Experts of a small language model: vocabulary 16384, 80 experts in each of 8 layers.
Below are experts of layer 2 (counted from 0) of a mixture-of-experts language model. Rows are named router (the router's row for the expert), gate (a neuron's input weights, with its number), up (a neuron's input weights, with its number), down (a neuron's output weights, with its number) and show model dimensions 0-95. Each number is 128 + 24 x the weight over its row's rms, rounded and kept within 0 to 255. Numbers have three digits each.
After each expert's rows: "raises" lists some tokens whose logits its average output raises strongly, later layers aside; "comes after" lists some tokens at least twice as common just before its tokens as in all text. This comes from a sample of Wikipedia text that the model never trained on. Tokens count by the router's weight.

# expert 73
router:146146115051127110104129120102116090106118140117167172170146151148100149120151118141133146089136123147121144131178157106121139106082121118141134091127098148146128195138130081121168129135116117156109119142118129071150136125098141116171083154104116148094122139123156150146124153141146145132
gate0:111107100122116151134114154141111131093103099114107113163118165141099121140142095102116159133111143112134109163157142111092165107100152132134115127134128101187163119123100103169090123128108088123097087103149147113109141144086124168111114136154133094100129145103126118127111160059114119129
up0:184081133119138115161137120108086123142093137123115144089136144136159072137114115129103173124145130165127123148135139127094116131154124171134102155141132148148090129152132094122105144133149106166114096127134142104100106153124124135102095092131149115137172131159116118128159141076130131183
down0:161146157179114153119166157139118106156156135139111129131142107139167129108094150141106090148124134126134102156114114113124122114147089168135096164103133122114175102144202116158181118125120126120109127124115129127116112096135120106142141112104113123135116089128115128093069119163178143105
gate1:119152118113116166126147136128085164099177144079140123130120093128133092152134169108143112115145139127093152114136136092140156139100121157105124125089111168134115104113107154131110096097136165108139097087100112104165116134175138093109092121095130145113127102145119128116096123178175165111
up1:118139114104130162121177115122084155142125134117117104100133105133115147177162163090132132122113138134123150126127145095117113127097151150140111147109121168152153109124118140111132122124180125129157058108138143088154147122163121109126117130103155120117149150143141106108139112154158152112
down1:134152157110147125149141155103144111134096113126180187114143131119078158147132114142154184120143116163159109173128113187145101097121139134151104109091201109146144106145098128153172126102116128138107115140087128141123113154159172115102148106104130085140115120143141103120172114110102159130
gate2:123103130130114100099141159125117138148115108126100130149104135196079156144156115103086123079121109153128130127119118119145128114071086104136102110117154105162118171076100133134139113097118148144130130156128144156100134157122104123159109165116124093092122131122092142135118144125161121135
up2:123110149176119095080112139129153158097095133154149144113157132116118122156132077125119126140134167087100122149136121101078132104129154155114123141130130128134126108157154133117136149099130146131142112149095141152118138157118140113111130121097113155070119137132135162157126171101126096114
down2:135105160105117126149111110120120121166141150147098170127107091112104142150175142126143140126174132096095153136143128130106138119101089116158115127096087105107136142119100128124127114112142122093151116107147120135109174071135101120142086125165089106144144142130121102111132112097158131154
raises: "ure", " Total", "ures"
comes after: " B", " b", "5", "3", " the", "6"

# expert 36
router:149141173124121135103080091101118108100133125091158131169109100184137150107108111152102143114118125135112184114160110120161129091115083146141133118155097162108102159127147088094118112123105176125163087121122124115186157100129153152149095113121128140116112124157166134123130119134149127110
gate0:159153124134151157125165155082096089144122084135135119161096103131144115172125122154138111129142129117129152120125111136124086128132109136122188110133129119153140122140083095184154156128132126145118119165116152127087097122162132173118139132121130173165119143172115116149127170141148185168
up0:142176112132137142132184157103096111126117141125152135137101125147139120181116118118135129114147108124102121118126103131141109143129116123176161084132088122139141117107077094163158129156111148122091118149127163140082092122161117167131126131124135169157114164170106120164145171146136172146
down0:144073137152098116139088127125094083119129145122155153136120110134138152130130140128113112117086161124121157131080165204172163132161131185148137090130136161154117112102149199093146122090149104105145136123108135122128131084105135127134120107125074136096125131091135148104133104127134121103
gate1:096102160145125152134172137141093131125157097144095132130143125121109122133140127130136117149146120108112139112062174108146141112089141141091143114143151090119111117089179123108133115107138153103140131116109098133090074157100104121135157115123140150127157124111160115120108147160113106124
up1:088115109107094088118131121119134158109119158118138157110124136149124102194147100140100119125085124167092153090114163131153170120110163144123132129154154118118157122131182146084103111133167086096134151126111152128113130131066133112139115105133130119111136132107121156139116133131131105085
down1:087122172139122119091122133094114081152107101150173152091113113127137164114128142148103164131106090141161097117139138161157126168148141113142129138110192139159191128136105118122117116114165102126115129151104173130138150066109177114133140163122120100106114120110140114158135110115111161126
gate2:162079141092118125084150145117134116108102090157113111181123106104137157114197137090129132118159117122119142131120110123173102148146118102110171146142121108116111121175113095123122138098162113123163116139147176141156111117134127152165158120127137141130116125071135111130092137165136132137
up2:195073156138108127142109166130099117130079119123112116174129157121126147093160114103112124167130150144158143101128108131128082120162108120127140143149164129145138130131136159133119118096142092141131120155177148160117090123118174148137134115159110102101115164069149149138126135110106118116
down2:165107139113130147137121126159117125132128137139168135112120126117096133145125116145104091146139134126118075093125111161130093141132116148144106129105139155143123090101137168117129137111142111145087108142127133154103126141138081115138116123163180124142099166128097125163162153136120070131
raises: "weight", "-", " Synonyms", " median", "-old", " ("
comes after: "\n", "|", ")\n", " in", ".\n", " January"

# expert 62
router:169157109091149114131111104099128086115116143127202145185111119158096123116107124161144117114130121156117165113144144097174175094117131127163153070111087155109118155131139091134149112145164169111154111122124122136159147110125148094168092147121129144090135105159140169154145120150159099115
gate0:144152113111158122124139144137094165163145136102119147111073079169162167162151117115085157147100137121115107119150092127137139133138145142117094110074113135118146134104086098172149142094152111129112100141130196111079112123130118172125125134140125065116113169131118165144130151114119125143
up0:141185090106123097145114152100112133116150128107173143169127109115122144139115108145135160143127145111094079129140122127095129122107131142181139086074104086193134131123117112146152141116155110129106097137128107119107144144108103146127113121117131141136129158128108171124110201051132149127
down0:174105101168137126141087138134123185150123133130120167121138089170118103148096157144136178119112134104136163132109130124160101147111114118135103127100103157144153110136113113134142153134135120159133127091157115128096177144125154114102139125119135125168122163164123128083147119124164102172
gate1:110090118114136119156147132123125116130143111125128117150131172177105104099089141130119119130134177120131104115101123129144100105076152077106125148116108121137118123126104135149126128140146121090116128137141155126101118128129126116158106143124107124085118130155151142137128134105138124139
up1:105125125148114154197140138107118137130151111108111066174155129191114136139104140140116147122081152128137088098096127107120117109109155080100151114124157108154152119118124121116132103180159144089116086139134181127123119121128142115156108133101079121111148109144099144150162150109137128088
down1:127194141122126099118133141109092090128097113089172104072131150138112154141145089177155173128081100137169125116141110165129130117130154116159118122097152115098129110149126120133187135086138160132117093162137111134129191174128165146139124135090127112099131158112139089107170117135112143135
gate2:086093107138127126141139145145141104143130093181088143131120094158133142114140102092153136105113119153099130105111160113146144132144145106106136142141107098107139125128099156111132128074175141118158120111135150132132130094128098100143188155147115126131155093123114132147120150152128110117
up2:157163126136135120083111102175090138099070158161164124188092165120109121074123118133164154142103135140099128151145143116159131114161123115138160154138129121102138146130100167153171134097136101107133130132162132137120097088149096123117130108135117167153087148125143112155113107141112130148
down2:109129166106115121089089112138135083144133106166117112110154089128087155138112118138131127131127122129131155143120123169095133199122115137107125097105064123106119148092120103098138110094145161079163127147120099141127093146125137123117130161126147151100119134142158136108104094095105122089
raises: "h", " s", " her"
comes after: " |\n", " up", " along", "rac", " South", " T"

# expert 57
router:148165160117191106101087089105129111142127146135142159156123090133114153124123164140116139140120138132046159136140134072160125127134142123155182100139106156093113126126163090159169110140144156114153075127084130114132145137092152133155153103086103190110142118122111160112112169135133101118
gate0:143122136102104140034105139128118114120116124147124156161172143127133145162115146110150107122136091128095109117131093105122128135161132134123159166131112129142131148143111082178130167131139106165116124118124146136127119104136089159178165123148130145129102139144106129146144134074144116203
up0:145127120122118135152174160158135138134122122155111127138105159146068159119124103136116141146149154131144167153092171114181152131090147076130114092107155126140094123110112103109149124131108138110161118127140123073143104154167131072110115160142146141111115112149160143133123148131145101107
down0:138087165158133126128132153104131160154099134124088143134145177100164135104097122120137146119108110160109155214146116157117145133145098164139159124110139139159131134109080138131143131134130112151124145136127134151082120133098155156143168102086113125121100117089168137128137100161156113156
gate1:144141126109163090167132123129098145120146112136125144124107103119142100132094136111118119155165107125060097139121129082126157152122100110101115170139077146096138128151156087123083155158129137113181103106066126126138118129107106129182153161125167128147162139118103104133108173163122092117
up1:098154090162167125179091123139127143142176130116144131135171113131140130150090110129133137162103145124107104113123122085106139157113142170099140136133087162136161106090187081121118109174117128119154131101084151105132161107113106156146129137116155140127153145136124130086151148137123123115
down1:133164145092159153142107135123121112155116126137150136063130140144137117123134119151144142148142117131150129105110160146135113127152182123176139132124152117167105121143082133140134142109145170144126154127130112082156169195101171132100108152132127113109101132097126130134139132127094154124
gate2:126101147122103137060123103123136135131096109155118130153094112129127162144120130143130096145124096170136140101122128117178098138139157118099145104140165117116120125122117099161139159109145120127120117113149079101130082150106112136120163143136145200156098137104158142124131135124110127138
up2:099117123122123118161095132145126113141128170125110138125119180140138122108104146101166121130075161139117097151098138141128136143102157104105129082150135156145166131112186094141168129170129115138133126151132141077152109082101112150148108123134105135110148132138157114135126094142111111136
down2:121172133137132141151090112111115111119153143109109117146130096098159115142105128132117123074166118136131128154120096147150125137115117145148147140119090129120116170134109166144115093109146108127106141127120131130127137121109102173113131148136154130153084114117114104104145160111114079088
raises: ".", " ", "f"
comes after: " (", " \"", " in", "/", "–", " vs"

# expert 38
router:129178126115143101119118135135118103139133158120149166162122125168096110141083153141149131131138110155110148098134121105124127128060134124143130051115071118139121171106131111118175109140130200142125113132108126120148168136121118091135089126094121111130133097162130170126158161167152135114
gate0:165164107113158125128172144189121122120156169155145125139132098143157110150130122151164134168151112096118122150114132121097079130116145124122102131118091117088116131113054147145151081115128151114166123125169127157117104124149108122098132111088127112149117125145139129115165100131138128140
up0:104192122137109141136149132131125107115106130126137103163134113133124108115085108128154169137112094132098152103145113131122142105124126124100117143099087085111104167105119106157074102110134108155146095123126134117141118123120111134113118110089107119146122172112130141136171173126129136114
down0:130113145150113116138145129057157120148097161160073135099083118143171151094130101147103113088139097120136134135127136126121130142097083151167128132131138127150103094131155139137126143100138146160136175094148109149119146137126106145104099148156129132106139163112099163109165194144094130186
gate1:125094100098139120106124119154135171106139107160122101132152133114119085149129147113117126108154140129100090122136112074150160105072142114150115097162171127127130107137160155082126117122137152086153115109096091142112126181145098126118102119114129106118174149096091140143122134096160103131
up1:108080080120135117102135097166115168140093123170130134080121115096156098150142123117125129146137128131127132129128145106161139116106165135126115146118208128129122110123151180084120111109114100137188111129086050125106116150132132144122104127136134099132145170124122140141121116127137119124
down1:098136139118134092139123084149129143085083119110135156109102111147129121128125101128140120123093154148152161129151129092130124157115199112121137107073138155137092154152105134096132136130149149130173141168126111119119096117139155113122108148133150107123156192104104139115214114096057144115
gate2:119086127154109156109142123143123152157138111132083134068115130166136119079127138129130156110111096135146125116150159128102149120125131116138102088109155143123149107108103161103086175136153152176115146152159133139119111100150175112121117126079105111147089088127110127112159107164101176129
up2:157146135137123087151134115159156122112158170115113117153114110162149089157122127145111160129131153121134145141139116128117117094130174130147150147139191149160121160149151147171180160156144096133086144156105156096136150114092135121104128127182123124178154107106087123103129120137110109147
down2:156139141146152127112167158089104110105129119098158130114150126121111125112115142168155102088144111111139138118178099110111127184100134180157139119153134136107118129107155159116146135141136120080141165120143149099118180143152096187146132137130116154149102114083092126121143114089140108134
raises: "1", "9", "4", "0", "6", "a"
comes after: "0", "1", "2", "3", " |\n", "4"

# expert 34
router:163172161094149128100125131142103124102144164107131124155145136166092139104111146145112169106129167138117130135150125106140121107106112113140122128160104129129090155117140086158158123135116153134120111140141152094173139095140130127130096145107123166116119130128158155121128139129143120131
gate0:088152139122157136120122120124130121098111145186177158143084107142112111153142079107091118168099109130115095119108130113140160134166093138150124167120102144081170132140102072156138131137126126130127181094114158143116112122113116069086114124124107141130147150159144135123114099119110102136
up0:081133097116142107163119120115133156102123157134124106164120116130046100143152115081138135116116163134117087116121110098112148121146140121111120135116120144100154158111092144148163135160114109150134130108128132178107134135093118103092129135140114119169137190154149127159152130096116135127
down0:105081157154112143126143113134094071143122129127111163073116149152146080102099119146114091118122104131132144184109132167122135109127092144131127117150118114167099091103126117152143123104132158130118159128144112140093132121114110107139143132073140151174116071102148113153103149114150103162
gate1:181141126104121093110140133127138140108164177127093086115103110103156135138105166104107124122113132097130109131117127109104137127100144144130103142159113159142080120093175142150153113149175128138111135105082150145107172121102131126100084161137133114128114112140103144105131132161148103099
up1:140156104109092118137140157129124160101141161120105064087107120127151122122120160100107142151067158100145098124095125138108141137109177141144100151169117118131130088087166150170149085137154120114135121142110158126098145103120102130096120173141132100137118129142107132119186119133115130094
down1:091172120146161119140110096123100138081082123077155131078110123114078141132128143190148137147108117133196102112184153141113119113115177110137137107131133115128173138114063110082142124087134142123120129136127123102086143144100148138128120122139104132142123125164131127140139105114098158160
gate2:103101101142156162095105115169124131118145140106152143135126153146081136102134125161120165118086087142143146136149130116144175119145102101096124104136116119143159105096111097120134127132115115118142143153110126156116170152159144102171129113131099188091156113120176117132121150148131118131
up2:083103114159147129086112132164129159110137139127109132118100142126108144070137136115128166134066130097150123111129133115135152141118148106106115164128131128174171083077100136144148138117135089119159150120134110126123157134163113114137123143151107160123143154139122125127112114114133145138
down2:120116158121142145160095145115108146140106124158111100120109073115167171152099098120126125132121136141112088118111155113114111118127144159139126099131126144136111151108162117099084145118110107111171112127103093070174104162125118121140074104094126093183131163121126155138162143154111120122
raises: " anniversary", "ulu", " Mi", "-year"
comes after: " ", "1", "2", "3", "4", "5"

# expert 23
router:190117135060138094114088123115142084110105162141139166175139157134120146141106151172106125154151149158128151130142148088118126120097138115131139078127122151110106195168134129120173112154125136148136136148125131094170121089128168119163098104126122163112132088130139145127120158118143108134
gate0:085115150086095147149123153152156142105095075082119107139147137125130163158119113110082162146109105109097100139126146120144137113127153110165127163132126135144129132169104128144134165144133106125134118146097122085154130127140147182138111104127129169146129125128091129151098160078108137121
up0:161162134110119121153149143125105109143081152131150136152095108171126097109070128116149146102174077144108166137139121130104126082089129125138104131096140107164083106131124162117115130120114176125103146157111091164123112111119155153130142127124136153164135106112119100150149138138143147149
down0:071074145158143140093131122099154119126131110123129109099135144137123148119106089139115101133161112110092105165112135182131121076104139176143136178104163100152120072136122135119131152165140121125092126137115164151133128113126104115127128148082130130142135120142138152144150148165134134142
gate1:139085121098126082148112074118132183178140113150105126142109124105147060104120106124163107119146153159142127112138151121133142127095150167100151129148105131118120141075133155075110115131129134168141151119118127055134115157102165070147093176121125153138155152117105148110136125143133105110
up1:167092113108097085142132117143113174120122119163058118102113127091160092118126106119144111146164130114157140113127138142132151126123150161119140153139125136130135142129106165091107123141125108178145166120149118063116106158100162056145129169116145141129131165130083143152138104113106088142
down1:105167098123121088117163161105121128080115121113157149063134131169115182151130090129161152132090087116134108144165169117170152128135155139136111136097153126153129118099105111136138132140149132145131095099164185116115135134099147123108139147102102069128122150141143098135156097101083157140
gate2:161126058114116085128121155083107108119143097153120109161163133117150137144107097090128109144135136104109141120128111154134135116088125112109142136117124115103132112132100156143132109111149161138119103104102141116097129127163066106132153135151152136139140115147128128108116149106144107141
up2:170141115100139108110126141116117111147121133146148102124131129116155146082120126119108161093105115136094138127110139139107107131154175149116127122146085120101147152101120137150188119134167161109118077092099180111114166150153104108184159123158147143095112111161132092128088124128171121138
down2:140130130142117145155109131132122104138176158144118074160161144142139126127122066152132158090136128103090160128111104160101125112102116130102150109102133097080118118114157117135119109081129096132151119124125128113087169117123074116093112114118145132131127122123106117119168116111092095133
raises: "ime", "as", " negative"
comes after: "3", "2", "4", "6", ",", "1"

# expert 56
router:156134107103153109111112109140152069107141133101136137171124096162103127102121159228100148123107126147127160095161128103122115087123126133129154135121085138109120132126161091140134097164097135151137131139117152094176144109104156134133117125097106125086140118131150136127122150138176078102
gate0:127107160142140107144095111116131066170186093129112104137127120124124127135168089155140170136078117082124127098131120136157136130154139141073169127113149122119137109138090065172129155134126121119137076114123152099113161137110143178133159123149120173109155143118155119139137117099111120170
up0:129216134136128123161146137151153090174145149092150127146139138143123132159122150156147105089075120119109161134090130144112114133121123144083135124099097132140140160139092069138124134153089155103129104122127095099143135145119157151108105135114139136143149101143144113160155113146124132115
down0:133161151151109122109090138164136079137119140138136127125135131158130153125140107142129115107070121075142158189140120177180149109122109154126154121111156110109161111132092110145124106092101119107139127116142090150103164112140152151062141105130089116163114101176152164104081131130135153116
gate1:153110088108132128146154112168139132121137141117098149121114144112134109151087142115139098145160115073149099116140137141109133107095152109112156148123096115118118134163159122103126134153101082129093156120120134154126093122132102133110085108084135109125165127135080148158131145134169114107
up1:121120099137117118140138117168124103158123120147107139119126138115119118147132126103099087144128090097138079159135111126107092079136167094148104163154135127135128106155157147153120111139151070125073183110112139170123110113127162170111123126089108118142115115095072144149102114118100131149
down1:102133175144140117105136146122104119128088149118117143084132101124083143145190122140126151111093123159149123136189147157181128140157148117127120075108154148158130133079089129140159117169144118091096111161109169129134169109105135119112157121143135083111117153141100114099157097132091176154
gate2:169086085124097132106160122160144106103127107158081132089157143150145140153151118134113109085078118128142106140141138108140088121149113107109117115133187119139132136154146128115106103117112110122148186136146140139118107139131144153125135124123107117158123145166114146154142104156099119133
up2:130126097138128124115155113172127104100136138120128143131147155090138189102103104120145107115095119127159097157090134146152120112135106155087130154166117127099170117117175115120126109121106085118121124151153158123157128132133130138159122083109164131136071146118147114141130080183114175110
down2:127155127097111121143111097153097085134131142148142115116088073139141132144102104129123146139107158141131168144142121131154109085112115156139120147114130126136117100143106108103099099138152102143146155120112129087076087146123086077103108132170107093167175133131117125107118126127168139092
raises: "\".", "\".\n\n", ".\"\n\n", "\",", ".\"", ",\""
comes after: "\n", ":", ".\n\n", "-", ";", ","

# expert 2
router:123143106101144118085091069108151140136139148131143145115142142154107135135126129142129121135145145154141166141129125111120136080088095152152123119129108153107113180140148143079169128130142154175156129122103081126122161135130146111149075090113122143120144125145131216114142185136149116111
gate0:117132110106151126095141093118122114134117087167108149136111113096113122150137174115162131152148146130131067130084118135137145125163149115101129178101132162129145107071118071157122124150121072139127107139099183133137148122104128171126136161140128136168133141126125090127135103104114130138
up0:127188133116166171110138135107155156143113128163127149132160115115128120114117142110105153124148122067120137135134118137137122123114158126155121131102111119153123108118130082162110068158155135112114079122143150117137152165161068133095160119135127122145144162136143106115145136152146144135
down0:119077130142111144131104147100105125139143110119111140122179097143122160138102134098128164102121079118127146192139129192110117128137132123117084146132159128161174103158096124151135113120115093161102122098121155128151156121131130105152173107133072138097104121127190152117100104103158144108
gate1:094099112104135144126165101113140112116173158104095118109126097116150099116126117108085157081125120143122128115087135138159152127137086140133121156149103137118121108114120122133100107161124160104136119116141117091138161147071080131110136082095145140147140091144162132121084105132169106094
up1:081096108098122115113171132101134110109159153116082123090100102142124110137125123098116150135140116143136158087078168151147185137121083153125129133145123137138137111085117125128112135176119159123156135148169120087113147129068096116108111068113167138165105109132133134095119114153136147083
down1:110160121081143126110143149081155127178102108143143119114149113144109147145140110122145136106106112129140119136112109171181142155171147102153113107114147138148115149126093138100151113108146112139138131153136104126107138133112173131109132138118095111115139164179118109101172126115082153072
gate2:147119090129099150105122162144124140146128159145141113108142147173132130119161148092128144155105173095169124157121155127121095091120083170155172138148116155107144120104097165135146151115125166106158143151143125135125116120150126170133130115153081075131126133156112163108145158136134149119
up2:135116133094143085140170080160105175128167161139123114110172143151136111135126210109146145134110114130135132149143135119159153111140132122155133125143111157141135137129143138127159135086117140111119129142124098157122112125108124106126172098152155102122136137154102156063174138140150119150
down2:160185168140157164135100134131174105142101161142143139112118078096130127132102126118133103154148148134093130143178104098133112153097137174128115109112130148156100095126118126124081147153129124128133145115108146111133142145141074109104131144151125133161148128135182145113123147080120108147
raises: "\"\n\n", ".\"", "==", ".\"\n", "\"\n", "}\n"
comes after: "0", "6", "5", "7", "8", "3"

# expert 27
router:154150130094143142074141092126176091129129164143183129129141131124092150139137125134158124134186110135102148138117110093129135121122105118166128140131113138091104186130156082149151157139072135172149108136093097114133137130121132112152126084094087148135123133156138161139141152156133130125
gate0:121092111132138096078123119130140088123114082104130133112094074110124156099133104148109086156157143101125156167101117132146114107148116149123142159154144115080165141119084101157125102147091138128135117155094148111149142111129109141097142118125117116127094127099137116107091104130121189162
up0:141155132139131148056125155109178120113116126132114131136112100145151164104113168154101131115141117101127176184124116149180107132122090125121167100151093117132133180136078080151170139116096120109152128147127098129139138123153087151136138120105146146139102157142111100107158126178130138182
down0:152114147163172134121112112134123169155114115101110150094122119142157103103107124121121072127083137164125120109146148136121144146119142155119158129106118152108127131172166141096128102137131114100134150122179156153098083089107120110113099114136096125097118118165081116162125109113093138128
gate1:077129137101143113134144156150144117147137190124136157192156138135142094126101100121148106128122126095099106100135157121164138127090173113101124158164131109146130104071128122153157120121140115138131148136158114098124143148118127116128102139150134116119170088094109153104089157123176141145
up1:055093118114097100125155150158130141175131133132138156121163150120102104114116076098145099151152146080108083123107141132143102131091158084086109161154149145124142114081092155181132132123136094148117130130158097096113105130125118111114148139128141102125145123123092136118080150113118150172
down1:107149152133141083153120152111141109210122147141136105118163091151111109152136119158152166147133095119140132087148165140149139151137122139137155111135143117146106137116123154108151144137132116111141152124125110132133146123124187088135146130141119135117082151082117106135151158143079108155
gate2:114143123129086118140140131148126104167157145159142099103101113136119103141104135131173127133150144147130111133111110097140152152104133083147089116115143135086184145140104093134154132151111131126143161161123111170146129084112101101105152099105127125129124090181117136179094154162140139135
up2:145154134098127075117149105138096141120138169117124095139071119114151119161115128124178099156111137129182114183137121111114106128174122136130122144146160145104126153139092107119133153122091107114161144156158153113126183137116132102095168143151123121153139152154109125114108102104112085160
down2:137130146135180167162069136109104134143132129187125100102120122116116160150109113168110121111141122102132128142144166114138122158073136203117113093105106110106088158141125159130093138140140129126146145096141102127108128124169113096100148130154150125162139111120107109131154141104145071149
raises: "al", "ing", "ari", "m", "'", "als"
comes after: "9", " and", " G", "G", " L", " Z"

# expert 50
router:144132100099149086106112090131167118102143149142143160142124133117126150099110128164131121119140141145114165107131150089165161128072116114148174083127126141110112149128158104093164120139148141164143117133075078123132155115110118117133106120114117139114134137146125191128132150136138124107
gate0:135138121089151133120131094134156101125139135158135128121089125098093121113100113136146132184164110107099103090109123113152107122111122171115130131161154082117161099063118050163130153175138142149161121158145133088146139171081095148137137112149143135132095100126123120082094128113125111123
up0:139152138133125142156116148124111154129145117088136112148169118170152145130148175133136156088085124158171139146159093123132120114172106093152132116089100149140092155159120171120121146123129140093121131071114138175141135098155159135113109141098111115109130148146136098175163145149143159149
down0:124111111148099142104127109126120174122147150144095093107132130096176146123131099152125136068138123132144127150102093178096087142124147116152154111081145094143157116099106137122133171095110137114139158153142115110134156100147161183118112115067106144157095108113149152120166093131087124148
gate1:135094138134172120069120101148144128124152098129108112134166124134142115067121207174150143100104139107133139104118149099137140117056162108125162096135146128121164113078157125146152140136125138089139093134089112150115177116124109131145107144093092163121175172145135117106136114112153116125
up1:140097102146156126092121101171154129125128122144096106105163155125161130075099143167122136115069131101150152099111178129119157117077119112132158099153171129099136100120134129116113127116131103095139124159093106156090154136128108123135106160119107150140138146149164099142166070117155098145
down1:119168133128072139102143140152158099135120128120159132106140140126144149130133097173160138128106110140136123146143115071099103067140105112149092192074144119134122152146054166136083124114168146107129131112110183104143102124134153116124097124091097097150126132129110120134128090120098111144
gate2:144090124149093080131135133107172176138139146138124111103101153130146135119128121106131109130129140159157144099134156130147146141126159093119104132118115132137113094136111170113121130178087126112137140097113105137132132113085209120091112119120117136111165111130122155177136105152153136100
up2:131128151113139081139149138125134174136111156153129133130108135146130152129120096111112124166140137157128162110105153113151107140125151102094135152124118122110128110132129118119132160185114136133147128110126128138131132106083197158093106129121129137113133154105111153154100067176136168128
down2:083145162080162155113138176108112100092132187148116131109126131137117126168102096154116140091118115100112132131125105130139119171131110142138110102087128158117136119122108100145140114121134108139114086117126101114143145188117112136107115166133145060165102134125120127084134118123151139125
raises: ".", ".\n\n", " she", ".\n", " he", " of"
comes after: " |", "6", ";", "8", "7", "3"

# expert 60
router:143171134120121137107134097117133078126153158106185156172111130136133145115124142189125134132156151127108156122142128098140110090097112130109174088121130138120084167106128095121153112159097164134112115188102131112139115096090169115154081106116100102098138108118153162135131188163139128079
gate0:100082157168127134071143132100159102171132128114087077118114127090127132137127153145113099095139120124137134104118130131123173112146123105138102099134156132126148125114109104119107133136111137161105124106086164115124100125110171108076109096115122146104126094128129108111070136153125137135
up0:141104149138103103075128109108157119148100107113139138150118172135145139170109128143135124118135093125086173113103104106130130126130105140120121088124121139142136144163114096140151117131175158131128133126103087156107118119127156082135147147096132114140104115173138106168119121140146139157
down0:119121146124101084126162119123107140126117126153119072102066110147122151107108122136134125091163150118098109167144113156142134128106118131146115145158084163157161088124150141100107111132154141122100146118139113111123171085132154100149116144134109135167120136134140176141088132105165191107
gate1:095095092107093139128150119124145138125153130107118160136122130127113116146134152115143150136166114136160174073116152130104148136074170128095137107145090132122164127131136131126137127131097122139144119121141077121132123147110135080131163119146140125126148108164096150111091116147189145103
up1:075104096115114128154173114132160116114199113109130148106129107122143124130142132148151151127144104147151151103126140152103143149121159122123141117181142122130147129116123142094121090098124126141127129130127098133161119159118132090120165134114136127135160100124111125161052123185163127122
down1:114192120137163113126130111142156120128085124129134101071117077122114141129185104124159137122148114116175124117157137150146144154174191080109110082115147123143140123163048150110128147133160158130164153131151096118129166089146143151122124147128121119108132162125127085124158074136085156176
gate2:108141117123116084123127106128133115126158145147125124112108086121140148124125146211107162131133127119088168105142146115140126122133145121132135143112174118101130111115093103164149130115114125137100139183129134130172159110095132143145160165093121100104125099138121169118116163142086153156
up2:112158105138102094144149094150104113129138168113132113108121114132155132095113155151143192118094140104101173094120121134130124141119126114134150151097146130117132116126127114155134105130133148125089120176129143114164133094068153128120131146111093104107103114145116134143123139151064111100
down2:138127140127165158161146177136127129112102138137098181127164147144123148094118120079140107150119114132125144144117109165092105145102172145114109143104103162123114141144156118133137114158069124122150170104084123112135110123125125126120122129157148163118096118124140126089166105124182121146
raises: "-", " he", " |"
comes after: "-", ".", " is", " also", ":", "="